config.yaml
num_hidden_layers: 11
hidden_size: 256
n_experts: 256
experts_per_token: 8
d_expert: 48
d_shared_expert: 64
hidden_act: "squared_relu"
moe_layers: [1, 2, 3, 4, 5, 6, 7, 8, 9, 10]
router_score: "sigmoid"
normalize_top_k: true
routed_scale: 2.5
balance_loss: 0.0059
balance_bias: false
shared_expert_gate: true
init_std_router: 0.00869
lr_router: 0.00143
vocab_size: 2120
norm: "layernorm"
norm_eps: 1e-07
tie_word_embeddings: true
optimizer: "soap_variant"
learning_rate: 0.00378
beta1: 0.95
beta2: 0.98
batch_tokens: 131072
max_seq_len: 512
train_tokens: 655500000
max_steps: 5002
dataset: "wikipedia_en"
Below are experts of layer 4 (counted from 0) of a mixture-of-experts language model. Rows are named router (the router's row for the expert), up (a neuron's input weights, with its number) and show model dimensions 0-255. Each number is 128 + 32 x the weight over its row's rms, rounded and kept within 0 to 255. Numbers have three digits each.
Before each expert's rows: a language model's description of what the expert responds to; "mostly gets" lists some tokens that are sent to it at least half of the time. This comes from a sample of Wikipedia text that the model never trained on.

# expert 42
Digits in tables and coordinates, plus mid-word pieces of place names and non-Latin bytes, such as Penns-yl-vania, Pav-il-ion, 3, six.
mostly gets: "\\", "3", " four"
router:143127129128101130065179144147168090106152095117178122164136195164094181124139121113109109145112147177088159135161122146151124113185120091159087184127182135074150127125101141129108174136127113103109141148098164138109145151066171112094126131101139126097167146130191142098106080088168132099066093070095147156164123153106121111144149054099157173180118170132201132136089106121172181114113116112087106108085151195175107163099077128108109160162115078132119141164178155094161121077063106107153115122133074122114067117135174109132130101145180075150089159108186153143122173118118097147116138131189169128086157124103126110140117150126150137102113108173199102231091157100172096086098098088103189173124081114118110107105127137126127147176075175119175181126160159088171115104102118
up0:137138083111152158151130072150134162078143143158150177109190106136163115158097160149188090151146125093133137095155080197111118171054134077155126174128201037127132134160130162154158127130129111144171104148067093152111077073159161107067119093128103106120167136154115062114130194081149141082119117123082112118125090134087140081109114118121170118080083154147118197188158092142154075110112110120161095059081148111101067152135067137105158135119079123139122137164129139144122198143171158119154096125128092167112170113133105142105120131233119094149086137171100138143119149097168129142048150056115160116100114149103123136133129119172115185114156156188150128120109104118137097092118173067146125111180129125152087143105100167162130103059087145146131129148146157126119142115103095
up1:112119152144135110122091123119157133124089055098125081090194137153120176095117132101189128086118148123165061145126106112147151102101143159124151104100150112140121117103080134168143133163173163102184085138135133167114117137137157130156212150192149190096110154193166094102100094117146179198139115062168118103120154137101120192137173124098114156123112142065116122108116165173127153117091130111151182189209115115173084123082137135141062130108116156203084096114148102093084106125139107143116134108064195137120179127119104129182115125115124126100135219121145162100100116122121127204133088124134098147100136132149132119082165127090201159103102164129058194143128100142090197095132148152104087150100107058114150121138129068159126147130130156113138172126095098065116123149152106
up2:135124195105117172070180158055154148101126109085201088164100128127111080142150108131095127154144118066134157117096146129106184085123147074116159154136091166177139041085136104158118113142130131135097146074106124150117138111115125177113083149153090146144073115099105141133143096107081145112154118097111108167148130151148130112162184105196149162142155079187150119108102131183173159124104121108073171123083129135117098129135090148073154162159072146143116146195139159192143096102097153233096114104177115144096110078137159099111100069115205131157099083130087132060132146126150119149158121073160162156141107130110098172088108097113144111115116124141118098135116174133157109152097086098111093154139121108156134119141133106109115181111128160086178078117211112165182106147139209
up3:121134137084103181152098082147198132112121168190170140070105124160096166141111191140129102135131152089131133120148137121165062067111161101132157165112156070088132070074060114154121140146129133188101127163162133120060176186128147104089136164086129135126115105143130154076135153090117075082163108104130087141142177171141165088115140137161143134135169107132110159186142154061128130076129177090141137116179076138135171117199163101128107131133165114105149117126117104075101103136102180138118103161127144123130111138198094161206103124156111125136137164116147162092176127176148134144132168092164085066118110142131168081078137172079164168106151111183097136138104165152167106198147129105112093135093113070110050147113073157082094141086133110143166166081077153126125158108103126
up4:137110138150183153038117198131075120147128087099120097120105104077153130073113168126123108083174123116090097127138147118185123092158134089119092136174171218083182130151160161101112137129108164121112155131096100146149096149182154102084093162198138104145093104146129200171170114138178166149096178125112161142124063148104139148094118083141153131102140098171118108150109096131198124077121173087149132117158140132094137109115121123123072113151112195094176138171116123127184148135154147062195097080131143126132099094130141085112082045109120101111164112046102104128102107162108140173109072117114126088136161155116107145153159206138131111112119125185112094169062142140093161069074144119197129095137098142174147114149092140127122116111138126145131139116143149158136074125117198
up5:130168177095153213115170137120148119097190124134149164138144183164100116142159140144142153144165155145199118135122142102121120131111116115113089113129165109144135151138117138164127121139189190164093166115077196095090103090137154123160124154091122107119108155164155116129132156153148243117098096108131105113131089113100159120135131121110185157163126131151133127164129132097166123206141148045128103138103135121127091128058095138202195150133174080098072047154168084150190163134078082157116132109118108138083140089177109118086088124121223100117074140122179046158147129103147120125096144141185141078095104076126059119139189137138097070129102137116156136111130145059116090121132078174152166132117134124165128106161108113111102144136132153133082114088130123142159119152085138
up6:120108112156081138126126132123132160132041108099151114140040065081102216124157138163093121148112121126111141136129093172120176131151119148180155168154135147137156114113149120106169119145106094193156137084105090115180121164114128178083135133078101108174157131144085144155097103151101146127094103126104174201140106120104109129152131078115159164078125111104186172139135141118149099138093106112155163026159154065199178086154156167109085125157131123112140129106144169121143156156156094110117140095123151101124058112123144144085173117056124092126144097068158221102105099172117075112132134175221139144104116141149176131169098101123118102137125146128131126177107153145084141089111162188060126144109119143088132103134184148171150109090115180188120141137169144095093154100146150
up7:146130152099130113036177151148120139144163105106075156162143192080181115157109104125100101122126113109108143153163104214117109060147096150098144142152160143093106155130153125160089121123087102114154153122070127141059122174092104110136136101120174166156111136134090159074135153102129135111086128143071102145171089161184203095113110118160200210090127096122079106154095129075084145116125119154147154144116106142118147152119154061119152170151146097144141131181113136139116140128142152130166156145159138103132120147199119122148138092125107098196109182175095149071171204133148144118141104034085155103172138155199096101083137162112100133133105065112133143152128145201125158058112111104133159114085096136180138111105108148080092139140149164080107160092167141167138119172104094
up8:110168195104081115094121120043132092115190176107109096123107189097135118113125105093117150131164103200149151130124114134171062146170119093093154139161155103147108176138177150111138077178104153128156069135156155142128121170091146122156183174126067102120156097165150156112188175090185140077130142127159137167082136177119143138120139150142174132185103128079130124097171129093107178126138133152129117090107150195118151126094129168129120077092072087131166136092168124094087150170046087153089168108150116148142147071183121164086100142140129122149117068026126102133161159148139146126164110051134136153120104157133131085137106175094081151118083051131131102130156131101136126091120061160093127117140146131137136132187144120110094136140092139059100154163090156121101161137099101
up9:160114069157157120167159118068198178071155113166150148155153117113117154116180158127137067108125156134142121094117128065148056104182127154114110179142184128121108157084170140157084139134105142165071145194071166132075105137136115068135162081079189093115107152162110115134124138103195130131101125118106189097142165175128097153122162072101147126126126086086119163075142122112133094119139127125086097128148128137124131188146105138120125113126113067141118135111080186081186148119107192150158099161083098145150133170194094157119077133117213138147099136128200098086116119172122140189078104127111121133162146129156132128085085133129158088095138195057149121199125144138126067049140158106105113111101082122126141110109133123155113167164111153100162098127158175122140100151095147
up10:126169121124119117119127095160144158119149100166140205161146155095077125122071063106057143117145045163107099144149116196113137143136125144174119173141144133130158109088147177133098114146109139119159162139171131075128079150135134149089094088161129128163125082148089120133110115132110180119129105149104219107130141107087132138138168122163131088139018111064131140158126155079117160134086116141126169182098152156109156113109089135137076157146087132032125094100148163117094086126175081196131099120110181081108120070194087136139067122129113154126186154111138114108078118125113125153145221164144143115124128130128161116135153126141102171198118117122073102058156173111125153079088132136141180120195105159155137111117130153147070094139099134110112094083140116083154169148092142
up11:126123070107133140085100098068092128102164135168116094122110094159140176065072180160125169091143150074140153125116122152076079177178143140155143131092093128156097126072155098125125073119149184132119107068131140136082123096121187103108120076119219174036129109157146207160164148120153136109098084117156180202094129103134107133122136109173116086181108103100129112160055161183096103102159102153101117138113152131133155126074142134147084170116128111163088121150158093124061126109139079118113121137111130139133160080173131114148129137112128139168144077144093101193150126140112192164139110145156138132154156051156161071154168150143114134091094103126197178166135130124199151117136156108138121103069139141076067123117122132150132114070129088104131077138149156107108147165078126
up12:177101075088112190104145144143069191167162129099106131101122128083063117114070130136086121075134150112178121154125136114153189140112124118135126142128140189132125116125141168141109150077116117157137117105185156121139109090134072124106169120122065143120144157139137115091130135107164148174085124136111141127128003165144116121187176109180138187159176143092097140108065152101118145143090148094185138096150139153160085178154128084139167101170109108101131216160154081093140114096156066105169075102185102147153140121106085115111174143146144160077121107159136161115067049054135126126121146189120129135148180156115153124126123168153116154096106142156194151119108102147113142075118099114159107144084163130118095152071162150154134136108087115131116113104068096123155129088084202
up13:093142127137140087101087138119113135131170127117103080102190115116109122095155177167149173159108144135136110076115128137143076180112129087157194125128072150103101167171109091128142143081156138111139088080159158165152140146115093092136158136135153069152107053163110119089126114157127114112055112090128181126138106077127147188134167117147153180102196162076153149107179163166124102108109100099116082182121058210117085143163118135135111178127177124072162118103148169124116171134212145124166188150126077151120132134167135123122137116127146083176119053130134172112133080100086074131110115143070161089132131125162065143107125134127122085162175052138099076185115078169133155086103121127093103089118144125130136139097106142147163091041093088181124143135137101112116136113180120
up14:172133101233175132111117079104169144136098109109092100146140126191118128212105158113087187079148086109124143185125118192133124128169100156143161114089127151217124113152085116146097125121126196110129170134162146140131105150090161104127166133100125202138143112122118141164146182138092072078093133105053106126172142141101143197171080149119092096148118078095182089147155072178205097181104139121164123122205143150133147156070131119101112148163164087097156138144113101143134120105124133103128101098110106133154117116154085116065133082130134139155139101060100143168149131153118118137103146109139062172091136130105099130123020138123174134095076089083163111123134160113120152127120121153124112118114112117141146122151124130117127138180135188104168134115133143134145067195155067
up15:151157118138130080145112103088168155127147130076152150126133151152116214148118153152134082107068139122156102099089166134115071085208089107127074111133167144129094148170119070035111066150075076125081110152134144072113174115137101124119139119098179145102102131143143165120099160102141166067073175115094112069133136152112086115131165130135109095112101160113118139134119179108120074118117143101134127145075155135106148113161118096121128169116102065160152163103073171143124138153115162044130152126129104103183124152197141185148093131126168129165170089119114112178138157118139127162098182125134121142031117149178091083098134087110113135128178193092194149162117151135145133077100090132107093101175168173148101127064153155165080154147144164159152168133120164081144114154154100
up16:106128095111117146070087175130193127140088148150140121131134117151111116114141150141092114112070157140109116133213108126142091142171180123108161126192139125092106063099129118108059164106177156069083133130104201078091076150146096044166104132157115130108180119079109160125192074090135155088138129120135167141103077115157131111168111117087111138155146106179135153127112157089126150178084168172081145176132111144166105085070163126120121182107175123131095149189152141118151159155104079194166148122123124128145110109144079122123124138092137120136136113140156140059133089078155051139185117160151120132098163129151092141158082168086137181118125077149153138188069123112169067113120165085109214131115179143130112144161182121137152092148150147153110117111146165084125132148121187
up17:180135148072125052117134139203117133089079217173137182099104201131157196216173097061087143193134132148162115130132161162138120092143084124093150105103108112127133087068139126114132151158192137119121150125148100129144121133148095114091112136096141143111087182109114124149135099158128128117133115167162101121163181126109151107145136122126138117131059194080101132151086159153103158063108153112143166197152176117150151064126064126123112153183107128143117099187092081086140112119097145143118104093054130151085082116126124141149138157147074093116142136153118147074126087158188105174082113134136138106128102149142176084120152166100139109122122120149077085130167107119159098120085111145124168129145209130107113128161068115128133095203074137081153092093137142162116120168088135
up18:088177068135097196132124121198135098171107166184143136164146160102133144018177160098077111137099143124137135101113136117073150140105127116130160132161157181118124133133103175155141099118149052114131114118121204153088156088083129095110094089098146157111108099130083139060172107075134161154165160145166158133150062157059093125126174118130121094097145141101156142094099206122103152133096177195138180079124112082116112108079154109178151151102148119147169166187172096130112115135102090138145134147127142145130182101168142120131120135078110146117148158138124090147140152057179091125155134097105086170140153148141102179107102135106179145140126145097198077172088118089164103119088096079113138156114121152051154147142161175122113087105114082163119110110112105111112112091078089
up19:119119129082113112115111137123146115113104097092106127152114109174140195133120154140127164135119139130162162091079129189090189082144138176115111099199123085074123085211055127132110163088107079152071120162164171157141141106075097122091074088155106085125124039143157160177125092136209051065140179109200179150125086146117101181108104108136143158116136178067130169142125147145130126127174107125140167139123148157149085114116135141126111165166075112138142113124111167139106142173098177102082124134127089102092146169185130123139145125140090108085113106127157158129094165140157136063133122124088094107067160109123136132183126119102120137143097076184121120088116153083118154101145099153171147115115182151066121150132031161181135161144128089147111148193156113154116117095122111
up20:137106096054109223131139086086114142132142087137168128091106116127169178151105138166070086114113116172122110164149117088138125086143103101156113115075139129086122152131157151106098180142134114143131109171069174100124132084170108103109103092127168107056083090152154107113162110127115126120099138132112192121167082145139143123116103135097138195148112142124095178146172125161094164101089155098169113150114143188140104142130137102114146148102177136107139160129158142128133179087180131178128170170163109123187112102145039107102129149113146133123137150093106144118129065048081077110165189179098168132167109115136163083156119133091184126062115140171149165195118089151116165158142081119090185062092165112146135155169085137158160184090070142132109134129178201132103086117157134
up21:101166103098133117100100108137131192118106151119157139166120110144084147124184118160151137132082206175141138091094122118085177131152147121155108141116069180137116152097136115144161104155135084124067085150148135152119133083157183168120170079127132141175161079140133139159152133131148167198094081142159088149108096127125127080094091109127156142159144104119144031103144121134071119121132143115122146159154192112060143069115137126097120134159063123156102119080082133186113141110145099114118073107114116112133089107128088060144167101121080147142149181169159101126199165106041172160117136174118102129155134094194179091066088148181161078179138122153176117221138115155197178121130098063116127139090121142093164113106099124102165090110088117133139132135149104127137138149092162
up22:147135118091109152112173126136083207166098151084107150125172099157115133098164129157118177112111127130111179105103138140165078115179135087114066090103115125125088142133154104183097172131109188133077120143132165134183130128118074142136112095097119126089129122111177162118147138112115101126179140078180187159137146133101091138136182128175108166118112172136179146086125168167173070069150093144085160129110141105202159087109123148096132145108141080065162130067094153141157130111157123144105163132131082082087189124156142122082172102096062108099104120104072180197135103152065098076156139173157118138077109189115087167124109200125101134117060124137148097118083099141138133113101145204081115120091124165165106152118146158114127113116108090161100120156135205122166121074086115
up23:174143151135157150101114157088134115158121153100110090155069091104153146090116164142177161197106107126103082130190152188129120049121153158150080187118135083103088121129161108146125106182138103151094143108116110215132076075059115136192131153171161175158138134122086141118146124093116163135107097058126108175135125131129154167171137127101132138163168118107152101228119123129133132144128091110118193130103133156133143124154077131126142184157102112167161122169178110096143165177149154179204097105129125122109133133114053154117116124155092127124131097100060126068127090144191132132157124118140173124108123170109108104124191140127073098097130102166131069158104109089141071097147141106120141153120152090114196138109068122090150075099081123177132120110076148166136069195137120
up24:080153029147179106106155155148159129149118129169133161159142172152159174141158165141143134210149138133081144105164162123166162133175139083195122120124114169127175069147129082194133134095154124076140113146109167114106110143138138121134073103134074113113194117119161154097129130131104134163110130095112166141141169130090139124138147109147158138059147151148129184131129088137065169115115131123133125136156113130117085157103125129121152234141154176154109122082121066136114086094125053161188189118131112126125144063113098171128126104140161129101117167166085134064148118060100127200134137199139144099113141164145198130155063094123101153125119084132132124124149126103124109083116107135159093111142139154145015131094121067123147118175150089109131116147133089169197133081143094
up25:137104064075169139140136084109181147095132177111121142147140112098123140138121074138143093096114145079094157129101101114121088121128057086134072100148053178166111154136085120136167099160075173089174191159138117128073128171125135139107187126127104070113119127127098057114105109142130165041112117091123138125130175117131165119185146100166148153154145082199183151127173143148106127083132088131060153113107172121135138115105136094098185107135165105162125144131093178157090155102078127074144147105158136138156156159166133147088130153167083119196085087137168134099125105104180082160084098120109105132113155131158075108159051127070145061094162118106154136135137091143125153109158081183140124168169179093148098099116106168144168116133077095054139170117160114141154114113088122
up26:156180204127135136141139109085154134102156098153089098048100201162084126182122159114085170142197118108133144137188122108093174145082141104126092137133087119166162150115121091155139141086109096154115150146129203115165107103126152073183161159156153180087051176139139123091186157076145089104099139135140116099149118143092083148144134110182174129125134080132090152135106084126151146167179101098142123155142183216091065156098117166092098156146148082134171125063098159165141060126142093109121119177160102158082080129075104123064165098160124120180157142095142176110177099167152145147164099172105161136094082158095121126113142143116142118136136120174081141090117115112143172077134094111136094134172165141175111150099126102139112140128054109131152152115119127079142157111131161
up27:135141164111107136070175140104202115086083159170136150133121218059112078075128168134093135174070171112129172119126147119177071151135156081180143140107164082122139097126069141072105133109148146141109093160137172142123071116125140178140176192135123144174144149117133142163176097158120114121119121110182094116127143161153099194112152079148159152185094166140134130115079096114121141126141147106097110055095174118181144131166109134127142139147091134145162103169067137143129161064053132113195137120127108114098118149130111099094121149132073081180168104152114164104149081133105095113166078140123130147073090136100165144181128151168170117113097150123086100118126081101149105077151088046084162140085109131118167167140105198113146164157097080085106146164092121082122143130132154
up28:122135106129109142138138069107119090153129067085121103114106101111130136124177110077157110142128146152074176171180138159185122099140078135142123158117155183139155068154158111134145106109082199193125097126153090162103147158152068157138143085080140126140197102152106128098199131101173113150138109105135135138167134158129169175134125145160144156152124075125129185122140191137158114149161093119144127115130108135124185179104098081101094077150122134138100081102122127130144170106035056146187103203138147157151098129131133146167093089162095147134078129139127107128145159133121100158111151095147122137119116131112066145125086095065158127175176114073200135144160126104143067119118136115223076085069109099119084071075100183066134070104093151125122159105137139155139076120124160
up29:154160125157104156152157063107159151106133110125110165168114132209094111096176056112127142144122148164131098120100140215164110149104199095096156207140153132137105027145080199139179147132137142160097166172066070166134105114098180098112151137118125096199161148126116164103116089108105106089113117057115140085098139130114163121122156164164121142089128115146103094116112124087186155146113156082125138112080142117143112088130140099102102119139119066140095086120156141149108121078104161136100093081121126165119098129161144092153110184103165054133112153139099111232143161133153111131103092062097187153106109091112109182131108101139179161140137095135167155145150150133121102107126162178117206208144127106149133128158128162099099079120129191120105160133123118127166133102130144
up30:090107048115083137157122123155117085080150122138145184121119161124135105177194136153092109098098121174101171056087128096170090136147153116171102119081137144172102154140153141133136092121107042111125143146021105170116100120127148111147112093159183145118110136114108072111164115112160121092077157105143111187172110150141092109129100094135105083162111179144115134172134168140154153145110049135137097081097091100182144114089163129190148129139162165163078126143136164102063129117085173106161116136122114131098145170169114125091147146132070160154127208160167133172098159117118072046141134117126144159113159165120092159128106131186132168129117083188174191186141147167141134132111129141171127103160101132109119122079204132117164159160148084140115100073139175118132124146083099
up31:152155126086138160103084129172097125139169130157107106171194127145127172168141114156149139099147125094148160155125117163209116119166105081135136126109118109179162116060154132208092156133114147095076142062140135205097156154126173117091076079120154125187149122089113118132142152140129155139074124094117108115127146127152127118121168121098165115114101167096154126081128126112143107089113096103126125124114199110115156118147139136053143116171183107108151168146117090089153109094145119126105156087130118120168101208186127147161152135163106132166082175137145155155102081122182097172090157151102223146115110149163092118207144165142098120074042102137059154221162161107134116075090110132158099123154145103080082162103140141142099143112122169116134138103177111100099051141126083
up32:139119131143084127102178118139149163130144142087099130123166115150108098147128142149103094114155164127191121250134124166130097169194161136122143128103081097103108162149152114095116123076173094159104136136131133083091093130138152062147089133098168128133080140196168139119108148098094108078136151161121181192166119159120149087140131106137121196062167114069106099131066162091123186159126062080139100138164144078096123129141125120073135166138153071140106113136105143151092079128165201136131110123111190099161107102083116143112156132103105093109107117158188167196168140059088129114108175122174159147147077120133174116169107156129081123070120153092191132144090112146130171115163067115110095157082178100151153107117189143078128099133118124139149164135154137127159180156182108
up33:139128114101141124057145194142197104101150118124099093172123125151109134130122154097096107137131109102091122235143178104103116095144129090139132151121176111162151107108129061141137154093098118171095154159104146070153081099103105087092028136152141110186114129096197042119147136138051149108155099124099142192190091179104118161213097113086155106102152100095179148123100129127131130148123140138118089093130140134094110151128122087103083137158117131121139119103080166169104133143126123128185130180111149196113104141110143133121163122117201151089117129101114173140123130139199138177120097167177102107082104169196120152103148159103119122106092124140125048090143129148085114119185127159083153155099105160073145100091078176145169162176177117127118150123132095127155111126173145
up34:115180139162175094097148106112116141125141122130143147156118118119119128102124111155111107090050110119160059076183135092123080120160091140161100145118136133159135114081120149120109074086150125159131128095082166180066141128061151063065128101088126142193132104114170131116113161124134099133175141153182184146151120139086116118177126130121151111133185073152162128103151129082131170148114091127103113035123071113107111195103104112110125089163122070145191157138195196178146217114129073143113071111107161158086110150148133149136134140158115137130160124109082122144081162134117147192103159074149165104164168151119076123162171101125120143148105190125129134134120124129170102122147179038106141116117081180135105093109118089165111109129072132105128180198175106098144095106097138
up35:151122151099181105116087102046139153117172137191104124142098158129129140119144138099084157147124101116114134120132165163132097065148101073104098156183080091074131147061060186121116139135131095077147142159099092162178122133146217120096102127156081181093102119143147107078159125105155160116121089131162084141101108134139168113161167133138099073138061158181155112109100109107083125128170168107102130095124154159143127118150160127129124139158151126134134161157161119122113134132157136152122054123075085108135094075162095096152135048101148195137192126078139069114150114201141137155107160116104179136100143102128139133120136121132156172133090105138135165121133191150157075165129140077074160165208183131110097135074158212183113164082099076120115082102157147110160128111116115
up36:133128111142135119070113199133117129153087139147163114107120152106153168149082177109144101133129113130140181162176164140174120058130174131112137178091164142104097173096142142134102103150090124142096115120073156105156118176160095124120127120120084080194120075160136137145125118129145132088096095083124132134171146139107137068109097169171158175151140092078153093142113115122117177139128140132172132157123159139155137105140102132148066131164120123148183192159166128110132120056143186109137131184151115108103122174141040145191174081133128130092111084114191159129129170187158097135091181131156184069063128188076114129153132127124135076138068138164116099119123098127168125107174120080146090084038108152096064179102040155116162111091134102189130081122112141094152113145096143
up37:158120059093091133131061087176082147176162147160151081228148108137184171143134147182080161139127133142116122134130163116176134122122156174142137131142110149166164131103099129114101140171109128143106147110139173174142132192128136062095112112120099120129088126114172100110106143125153121045105166084122073127099108157110093076118183154112118147104063126153182152131136138154201108144090119123135141098175159133089126141086207138104111125183126140160105151138137142099158082163133087176192084133139077121140128146166128126081114142155135160111097146061075142154127105124128134158141143118101119093131121169135141121114051086131070176170079082158147125138144165114119207022145154165118126096124112130136045143132124178105099148119109106156147095091199145155161085168131124
up38:154186112093109133102132151083078084149072150112109196175144135127100125132119126135109180170122122142090115108162169160096047108096098048095135109084106143157074154139157072153139133093155140099081120114132177107131082194131113115179113081088149152141193100103122120108090070116146178067124136074106111169134155111135126193113110152164115155139086131111196164098113105170101165157156140132070124113116135119125146126108107192132163089127129083083149177079126166160152133144103143093187157143062171080112119152134188221096159107132148164183111125166131082155136173099134064127137104053186126137101094091141106139076074105124113138145164139105122157158090126110140126104178108126125165141113183159126119089121134130152088081146075137125125163160109074116118092106161122
up39:189130184138119144176114095080107152147053104169124111158164075151127152113067129134128122112133115088179192098182105094125124148123113146132133117133071170174181141068126084141113137090106083102131142134132135120111135119109119139147232113125125171119163149157097143163149153100131079069142133070090159064114078159128143086136172059160137111123130090088106162099199150165104090129105107144106154092078147106127104137170163141124166109110063142143126125064068098122148080145156137143122142156111075133108094130160086130171086097120137136194153056108121124057145172158118139136148133112124180168137121174188144102090063173101098086059099148104133127186070170165131119103128155160122111162148099124135140125157116114203132156075138129138113144154165148147172153179138156
up40:131104089181119062125108115110142128116064140140145113139145119062065108132165041172161140166062095163120121103125131184173078128167138074148103096097063123167166091123127104123072127094157126159140100173107096153137162157125120154071102126123157097151217196109091157100123162149150108107134100097128045174145139175136145087137095114104144148138200080131178156102126122165155145175117119123135145088181130141139113154127126071093113167124116125133131184158168101120083183085138096106129203095151108073133079127104158082103092080131154163133096112163112114120118132136120165117109138116128125053127147140122080185121122113090172140206168141097138094129152156119107127101136152105202147152160090106136164104083111147171146143079146185083155131139159188130137134104162166
up41:165148189109141072161100060132149044104079027078105183113116106139090163088132169076143165096175129119098164078080101138127132087161101109127112101055178142100111119112095132151152086114142083113138136056136160209132124083154198131086141131196151185125111150101151138102090180119155156130140189143103108145148125049185149134146132153118124106140103123098132109167104092092163151127169109190153132110130138091114113092134135202112149142127080125115110061120153162168111134107118157141101141115179095166142153092133137132162080111116130145145156118117089179102140117167159143132091081100134171189133143160083154155131150083124158127095150110173098159129141167079193113138071126096106078141137041155178101118109108100148128159111171145113133164147109128140131116131121115
up42:193164099130126130118149116140153143123119147095134116168173130173095118112165124135045152114173103132133166093180125097176137157192136118180095144146125090131148111103123094162050083151061106129115156113148120155078087115110121145142123112167136146135111115155132152145110139123117124141104103147094106124156132144090111101166169105038176157147119166092123120154161172163120167182124153122088173101120115104157097089152163181110076159168117108142115116172153150123099175104144129180145165088134110122084174128221074152139120116152129243153140153146135146149172089096134145100076149198128146098168152108134146120141151154114171154104079128159101114186201137116119141059107113135173160142114115120099144152091108122106024157135093100130090197062156136153201091147130098
up43:102125064090111153111095147124136086085160149150143087148202150130132178099135095147099171135139117168094090192156156153155141146157163097088128115156056159159127037063076120190098148117136073117115136115151120118040124093152147157095100084188177141134136159103087160157158159175159100234085095138126165187115079178115106152097151154107148113174091171128108076098095126108041147106064100127136128178184169109082108122101127158128089177138140088123146199133154166074148107186126083123147124143164097122145140162188164082157115127120118131096111122154100137146177134116159115145148144166138095122096180123151140123128096149138091152094117107191177129125127123147111144088139125144124140152136066140088105109106111102100111169134137109088077128135120099107148085147155106
up44:151131144090120103194139115107136127145128137131197121170114139181172168101119204131133083129153065159131118099132159092116098155120189146163081163093169124057170181119161067117139188138097133196107117168208131097116147076115119134112103174140140130120116169138157157180106113104099181119122100144069118154146102144120111079136062117116122152161125110163108170130119136142105070144089105111148150108134181093136128070168124114104072128130088119152148115084146141104116109096129111143092127103102037134169141153054096155159147102102117164175119046143179118131117154089202148211105106116148064089092187133144150099103156123125160130080154159124111118116134129156148150104125170125135132105075054165160126104085118100111133162110081085204069134105112116102159116122133109
up45:154141083099089063066135177112118133176075114122113139123146141119138123096116128181156109149100084122130201103145121123163119122196164081114113109112100134129092109120105113091111151081100121183103087139140148162053106164134113147131134086077163142148112150128156158134086091139219105159079135086196153202159124106142146153124127095074148146131137108095181068092082179139123114095113118146108143105158091144189118121072142126126079130160117169109101137175159149135106169115108138050143155114090130133168129151163167104176121130092143116073147119127055194074089140116061221191137110128135163125103158100199135106164158104085128174109079149134161102175150177165131165115175154133122116142090111138140087095125089147095076111096124125103185142181114157101122119133148111
up46:074126122165127113184144119127133091117132122168127055163136135124168135099136185143091164022191115104135153156125181134149089149170137136094122130056127145124164112110138081157149077113110141115128161114130233134175119148152112141187135108134114186082078086154140085109128088136112127155054113098155099118165134095098128162178105116175144146146095160129096111063154175163089154102083127067202139121108187119145109112116055159119124181146086105155122128164055100182171063127146083113152138101137144132109136117139106160139118188185140117087144133076130114084137166127130144136105095102106154144128114172153155122120084176109086091105112143094103118116120102155155143108148064142160113166117132170153065082134078104082121121131107144145113188166085180143096097122169155
up47:151116133112147147071139167092162137145150070147149186136175143116083155146081078145087183151075116110154139135115145158147128148159138134138110169132159123181167048095120118148120132151132104144090133148111144195098152118098139124164052148076115157124119170209119127133209129160111127077144112145063082121130150123142101147112137075104156107121075124126108102135113095091053146105133082061078146166129161164098203129127120119169112138145131139079101136114108121091140120167205133146092149124109105095108119167118188107119156132131146206135182151114117104109150089129160065201161144146138176098053137070141114108119153141138092081176072156136137105066115131153120136068100121132166136111188130083092146166129090164096097107155143193082161172127172134149103115138180100